{"num_hidden_layers": 14, "hidden_size": 128, "n_experts": 256, "experts_per_token": 4, "d_expert": 64, "d_shared_expert": 0, "hidden_act": "squared_relu", "moe_layers": [0, 1, 2, 3, 4, 5, 6, 7, 8, 9, 10, 11, 12, 13], "router_score": "softmax", "normalize_top_k": true, "routed_scale": 2.0, "balance_loss": 0.0147, "balance_bias": false, "router_bias": true, "init_std_router": 0.0151, "lr_router": 0.000812, "num_attention_heads": 4, "num_key_value_heads": 4, "head_dim": 32, "vocab_size": 4096, "norm": "layernorm", "norm_place": "pre", "norm_eps": 1e-06, "positions": "rope", "rope_theta": 40300.0, "rope_fraction": 0.5, "qk_norm": false, "attn_scale": 0.177, "tie_word_embeddings": true, "parallel_block": false, "init": "trunc", "init_std_qkv": 0.0442, "init_std_o": 0.0442, "init_std_up": 0.0442, "init_std_down": 0.0, "optimizer": "soap_variant", "learning_rate": 0.00508, "beta1": 0.95, "beta2": 0.95, "weight_decay": 0.082, "lr_head": 0.0132, "max_grad_norm": 1.0, "warmup_steps": 200, "schedule": "wsd", "decay_fraction": 0.841, "decay_shape": "linear", "final_lr_fraction": 0.0, "batch_tokens": 131072, "max_seq_len": 512, "doc_mask": true, "train_tokens": 684500000, "max_steps": 5223, "dataset": "wikipedia_en"}
Below are experts of layer 2 (counted from 0) of a mixture-of-experts language model. Rows are named router (the router's row for the expert), up (a neuron's input weights, with its number), down (a neuron's output weights, with its number) and show model dimensions 0-127. Each number is 128 + 32 x the weight over its row's rms, rounded and kept within 0 to 255.
After each expert's rows: a language model's description of what the expert responds to; "comes before" lists some tokens at least twice as common just after its tokens as in all text. This comes from a sample of Wikipedia text that the model never trained on. Tokens count by the router's weight.

# expert 31
router [134 166 185 108 119  75 148 173 145 180  78 167 120 126 159 127  79 113 177 128 118 141  90 108  85  49 157 141 109 148 109  61  91 134 105 143 118  99 106 153 176  93 132 149 112  94 115  95 120 129 112 133 174 159 129 128  91 147  76 133 172  98 116 138  82 150 157 156  81 166 156 147 150 115 150 141 145 130 167 136 178 163 143  82 211 110 177  94  81 152 136 131 124 107 150 121 118 157 154 153 216 131  76 182 151  96 174  92 132  74 133 137 119 141 143 168 149  88 131 128 147 111 147 135 100  63 100  89]
up0 [137 123 157 133 100  97 138  91 141 110 148 153 174 190 105 149 118 163 195  80 167  91  69 150 119 145 145 157 121  86 112 140 126 114 146 122 151 135 151 131  72  87 134 217 121 108  98 156 170 113 119 149 165 108 139  47 149 106 138  76 192 102 116 207 107 136  70 162  83 153 115 125 155 105 140 168 162  97 129 165 173 156 106 145 118  74  99  96 109 126 154 156 165 124  95 176 141 107 116  85 112 118 115 112  95 150 114 128 124  96  86 123 178  94  54 105 136 142 121 138 116 180 144 139 193 132 103 166]
down0 [ 86 136 147 102 205  96 145  96  99  90 100 164 144 138 133 131 149 108  93  96 185  98 105 108 140 122 126 149 199 142 104 154 148  67 101 145 147 135 109 132 137 121  88 124 122 139  96 194  75 164 152 200 144 117 119  93 128 102 132  94 168 155  90 177 173  90 138 135 105 130 103 113 122 121 167 152 142 116 111 105 113 104 151 110  85 134 159 149 147 172 104 158 209 110 165  96  92 151 112 108 128 113 134  75  96  59  88 165 151  78  38 155 102 153 116 106  97 130 136 183 151 113 154 169 125 200 142 119]
It responds to: Infinitive to and modals. The word to after verbs or "first woman" phrases, plus modals would, could, can, and some table pipe separators.
comes before: " the", " be", " ", " have", " a", " \""

# expert 38
router [115 120 143 134 118 151 183 104 186 112 116  61 134 124 157  85 181 143  46 140  82 133 101 133 130 101 158 213 118 112 122 107 109  99 220 102 150 132 136 102 165 123 127 108 123 173 133 180 105 115 135  89  88 151 114 123 107 132 182  99 143 110 132 142 111 159 116 108 107 162 152 162  54 118  72 151 133 159  83  62 103 168 171  82 130 138 108 162 158 118 123 196 141 151 117 170  87 145 113 120  96 138 183 114 147  91  92 140  89  58 112 155 101 134 101 109 151 148  74 120 115 140 172 132 103 157 105 140]
up3 [106 102 172 152 129 114 118  77 122  84 150 146 132  92  97 110  67 149  78 148 149 161 166 168 111 168  82 114 120 140  37 113 112 110 213 143 122 127 116 124 108 104  91 160 182  95 151 120 106 116 131 112 208 138  92 161 165 142 135 153 140 116 153  87 137 112 108 159 190  62  63 153 105 125 124 139 169 134 152 113  81 146  83 176 121 153 121 118 110 166  94  75 126  99 129 119 140 133 149 127 128 116 117 100 184 113 136 150  52 188 165 102  81 133 110 107 136 165 128 144 115 142 206 162 158  97 147 116]
down3 [ 82 156 157  79 129 208 145  96 136 109 148 140 139 120 137  95 104 150 141 132 103  81 142  95 116 138  57 165  98 157 174 131 133 148 144 120 164 193 145 123 146  64 132 122 118 110  75 129 108 137 133  67 132  89 169  94  78  92  51 143 110 204  90 175  93 123 130 130  93 122 113 159 152 108 117 114 137 119 146 108 142  96 133 138 201 126 121 164 180 131  98 180 192 151 189 157 137 164 146 128 101 122  91 114  89 131 132 152  78 125 159 100 149 108 135 178 184  93 108 126  77 136  84 105  97 174 112 128]
It responds to: Space before years. Space tokens before years or numbers in running text and tables, often after in, to, and or pipes, like in 1800.
comes before: "20", "19", "18", "1", "2", " |\n"

# expert 10
router [ 96 107 177 110  64 132 103 139 100  70 118 166 130 160 128 136  47  59 183 114 141 133  95 128  51 152 163 170 101 175 165 145 101 106 132 164 120 138 174 166  95 128 149 167 204 150 142 102 132 119 117 163 129 107 205 123  97 140  85 116 107 127 123 127 132 114 139  85 120 134 137 164  86 109  77 124 142 144  99 101 185 121  98 172  71 131 176 118 170  68  52  93 144 127 159  84 126 130 142 135 104 141 117  89 131  90 129 109 116  88 129 135  99 102 149 140 155  72 159 132 161 126 135  99 144  82 130 174]
up0 [194 169 105  63 128 112 131 113  86  64  98 130 137 146 165 116 164 147 138  97 120 134 103 131  83 123 125 142 148 131  90 110 136 132 137 101 128 133 123  99 168 183  96  90 155 109 137 179 114 204 108 117 132 157  86 127  91 146  74 105  90 104 122 119 101 151 166 108 183 102  68 134 142 130 126 158 130  95  97 132  91 168 141 117 141 165  79 183 188  95 129 115 100 102  35 141 108 172 142 165 148 107 162  54 165 155 161  96 146 136 146 152 156 190 137  72 187 150 165 132 146 124 110 160 102  97 121  83]
down0 [ 53 142 101 154 105 177 110 137  77 162 168 143 115 108 140 132 103  91 153 122 144  78 156 162 121 122 180 176 175 122 107 115  98  96  89 173 104 154 161 145 108 127 122 180 134 142 159 150  61 108 133 132 132  58 136 148 143 172 118 161 131 135 135 178 143 139  78 139 148 175 147 135  88 109 141  78 130 121 107  98 180 164 166  65 134  75 118  92 158 124 129 141 134 121 123  88 175  91 142 130 131 137  98 173 108  67  57 123  81 135 105  92 107  72 161 152 130 149 104 106 156  97 193  87  85 175 175 132]
It responds to: Table cell separators. The pipe separator in wiki tables, mostly right after a person's name or title cell, e.g. Mike Weaver | TKO, Preceded by … | Military Secretary.
comes before: " ", " —", " N", " \"", " S", " L"

# expert 2
router [123 139 126  97 130 136 177  99 162 129 170 130 166 117 145 143 146 125 122 130  87 132 201 113 128  59 150 192 146 102 101 151 135  72 130  77 136 131 128  75 141 130 157 140  99 118 146 170 120 111 112 135 100 148 121 134 108 126 178 132 182 131 126 134 107 115 148  90 117  62 159 157  85 158  74 145 125 156  83  74 114 188 178 109 117 175 107 156 156 181 103 172 112 162 128 138 119 139  54  94  72 136 183  52 138  94  92 173 113 151 126  90 145 111 160  61 164  68 112 115 115 121 197 121 120 102 108 148]
up5 [105 116 166 191 137 152 135 179 152 179  94 107 154 161 173 161 126 140 140 114  89  88 167 113 119 130 114 109 107 155 167 126  44 141 144 163 129 121 154 119  87 162 153 106 153 108 177 171 134 104 147  82  99  35 112 155  86 118 178 123 155 101  98 113 100 165 133  97 141  38 160  98 140 132 143  93 140 142 136 143 153 138 162 147  96 117 153 136 150  98  91 183 185 120 132 140 187 159 116 153 165  78 102 145 110 130 150 147 129  88 142  94  89 134 179 169  89 131 165 122  99 143 165  74 121 153 151 203]
down5 [150  94 116 143 133 176 195 119  82  98 140 119 119  92 119 148 144 160 105 122 117  97 145 152 135 155  79 132 119 118 116 198 124 119 134 129 126 139  95 114 149 116 161 149 107 147 128  94 108 163 144 139 107 133 136 166 196 107 165  88 146  85 130 148 145  90 137 115 155 137 154 141 144 107  87 132   3 165 144 164 155  83 107 102  96 144 120 159 104 113 101 135 150  97 153 156 158 122 123 154 147  67 120 142  57 133 243 135 131 153  54 123 202 149 120 124 156 119  62 137 121 149 181  81 150  95 144 145]
It responds to: Space before numbers. Space tokens right before a date, year or number, mostly after colons, pipes or month names in infoboxes and tables, like Born: 6.
comes before: "20", "19", "18", "1", "2", "3"

# expert 25
router [130 136 129 115 153 142 155 105 179 136 145 103 126 119 149  82 172 106 130 154  81 167 164 124  87 110 159 138 107  85  69 165 157 120 146 105  91 137 148 114 164 140 159  89 119 158 132 165 103 117 102 114 101 148  83 117  98 145 135 101 159 115 127  95 141  85 133  83 123 117 162 169  31 107  70 143 139 140  84  82 116 137 147  97  79 145  91 203 164  96 128 207 117 169 145  93 102 157  91 135 105 110  82 136 156 101 172 182  95  83 158 148  62 121 155 142 148 149  71 203 129 117 177 127 105 106 112  95]
up0 [ 93 159 132 125  97  59 134 112 119 163 126 130 172 151  72 160  65 186 109 111 122 108 148 150 144 114 142 167 123 129 128 124 107 115  62 139 128 122 140 130  81 197 113 189  83 105 146 156 190  64  80 169 111  97 136 146 117 134 101 124 140 100 201 140 107  96 231 143  82 146 102 126 107 128 111 151 139 118 145 143 167 164 127 157 133 155 101 129 107  82  91 146 173 126 129 148 185 117 138 158 114  66 110  65 114 140 109 118  94 166 161 101 107 124  98 169 143  84  77 123 113 166  99  89 171 142 101 159]
down0 [111 187 194 125 172 141 129 101 187 102 138 101 124 129 124 156  64 155 144 163 102  89 182 184 184 170  95 110 141 107 136 140 119 139 146 167 142 211 106 146 162  97 113 115 110 117 118 124 144 155 144 139 155 168 106 130 131 160 114  98  43 105 127 171 191 170 158 168 189 138 147 192 141 162  77 150 146 131  33 117 148 178 109 160 154 119 200 118 166 132  98 129 133 131 126 186 118 129 131 118 150 118 120 118 119 156 134 170 133 120 103 119 115 135 158  83 111 168 168 168 101 111 152 143 150 104 134  90]
It responds to: Space before numbers. Lone space tokens standing right before a number, in tables, dates, measurements and score lists, e.g. in 1937, 6 ft 9.
comes before: "19", "20", "1", "2", "3", "18"

# expert 37
router [ 55  84 201 129 122 151 102 138 106  93  94 163 184 148 130 154  99  97 103 122 128 169  81  95 157 161 165 158 118 193 126 148 129  99  99 169 135 144 120 134 101 106 129 213  87 156 137 126 122 139  90 186 110  90 207 112 143 116 136  85 163 110 118 136 163 147 107 117  88  83 121 158 147 103  85 124 145 173  97  68 195 160  66  90 112 116 128 149 150 111 125  83 116  99 149 142 102 159 139 159  95 174 104 141 135 113 148 116 188  91 150  79 109  99 132 137  92 123 111 195  94 156 117  73 135 141 114 132]
up0 [ 99 120 172 159 116 100  74 145  48 150 138 116 144 103 159 104 137 128 134 125 126 146 113  47 106 134 156 104 112 161 157 154  88 124 186 121 113  74 129 164 156 158  83 120 144 105 130 136 146 190 163 109 132 130 128 168 118 107 153 170  84 156 139  47 137 124  95 102 137  96 173 138 165 167  80 173 117 138 131  95 105 133 147 164 115 156 131 134 116 116 174 156 151 210 103 100 104 109 147 179 109  95 114  92 166 159 134 119 170 173 115 133 118  69 220  62 135 131 135  95 100 112  76 180 141 104 112 154]
down0 [157 129  68 105 156 128 152 105 229  88 119 138 131 134 123  93 154  95 139  81 151  90 121 105 119 163 129 125 134 121 103 115 130 109 128 126 170 131 126  84 160 136 109 111 136 178 125 138 135 123 132  90 112  97  86 139 134  81 137 138 112  82 159  76  98 133 116 115 133 137 127 170 115 122 140 102  60 132 103  93 182 119 123 177 132 117  91 113 150 139 167 212 117  98 175 126 151  68 166  64 131  76 116  96 152 130 134  86  81 102 209 161  46 150  69 129 113 149 161 188 201 131 159 145 143 115 100 130]
It responds to: List and table separators. Semicolons, pipes, colons and commas separating items in tables, score lists and stacked descriptions of people, often after numbers.
comes before: " ", " —;", " —", " A", " N", " S"

# expert 53
router [180 108  82 115 180 160  93 127 165 162  97  72  88  95 174  92 147 126 150 159 168 155  95  91  94 151 117  79  88 118 143 142 166 141 132 146 105 138  82 152 159  90 141  56 126 170  97 109  86 161 129  76 144 192 107  90 107 172 144  91  92 176  93 106  92  96 122 113 134 159 164 133 105  97 100 169 157 146 104 128  81  87 152  98  80  82  83 117 120 126 170 162 128  87 106  82 104 156 171 167 154 162 116 173 172  99 152 131  88 118 142 143 128 148 144 149 156 144 131 117  88 164  80 158  93 103  90  80]
up1 [ 85 135 164 164 102 123 138  54 113  92 148 143 152 163  88 153 161 139  84 101 155 153 124 144 115 142 124 133 162  86 135 102 119  84 142 116  79 143 153  98  37 183 153 134 110 136  99 125 117  86 197 120  93 108  91 167 146  92 104 140  98 125 229 187  81 147  83 130 130  77 129 105 107 131  96 118  90  91 140 102 139 152 160 166 155 141 112 124 114 116 132 103 149 111 130 151  94 159 110  96 153 106 151 109  81 158 111 193 128 113  94  89 132 161 107 113 108 150 104 150 155  34 123  74 172 161  99 156]
down1 [107 153 123 102  99 107 175 155  42 140 135 182 164 145 116 189 115 125  95 178 133 126  64 101 140  83 125 160 111 123  97 147 133 148 142 111 151 133 123 119 169 135 116 138 101 218 125 174 168  95  76 139 121 178 109 139  65  47 206 131 178 129 135 157 104  86 129 157 138 141 125 130 130 124  61 154 141 139 143  75 159  96 165 156 135 132 105 121  96 115 148 155  65 104  90 150 161 122 142 100 149 116  98 115 145 164 122  98  83 119 178 181 181 126 141 139  86 126 122  89 101 159 132 104 143  89 182 123]
It responds to: Year-final digits. Two-digit number pieces ending years after 19 or 20, as in 1957, 1995, 2015, plus scattered word endings like happened, catalog.
comes before: "–", ",", " |", ")", ")\n", "),"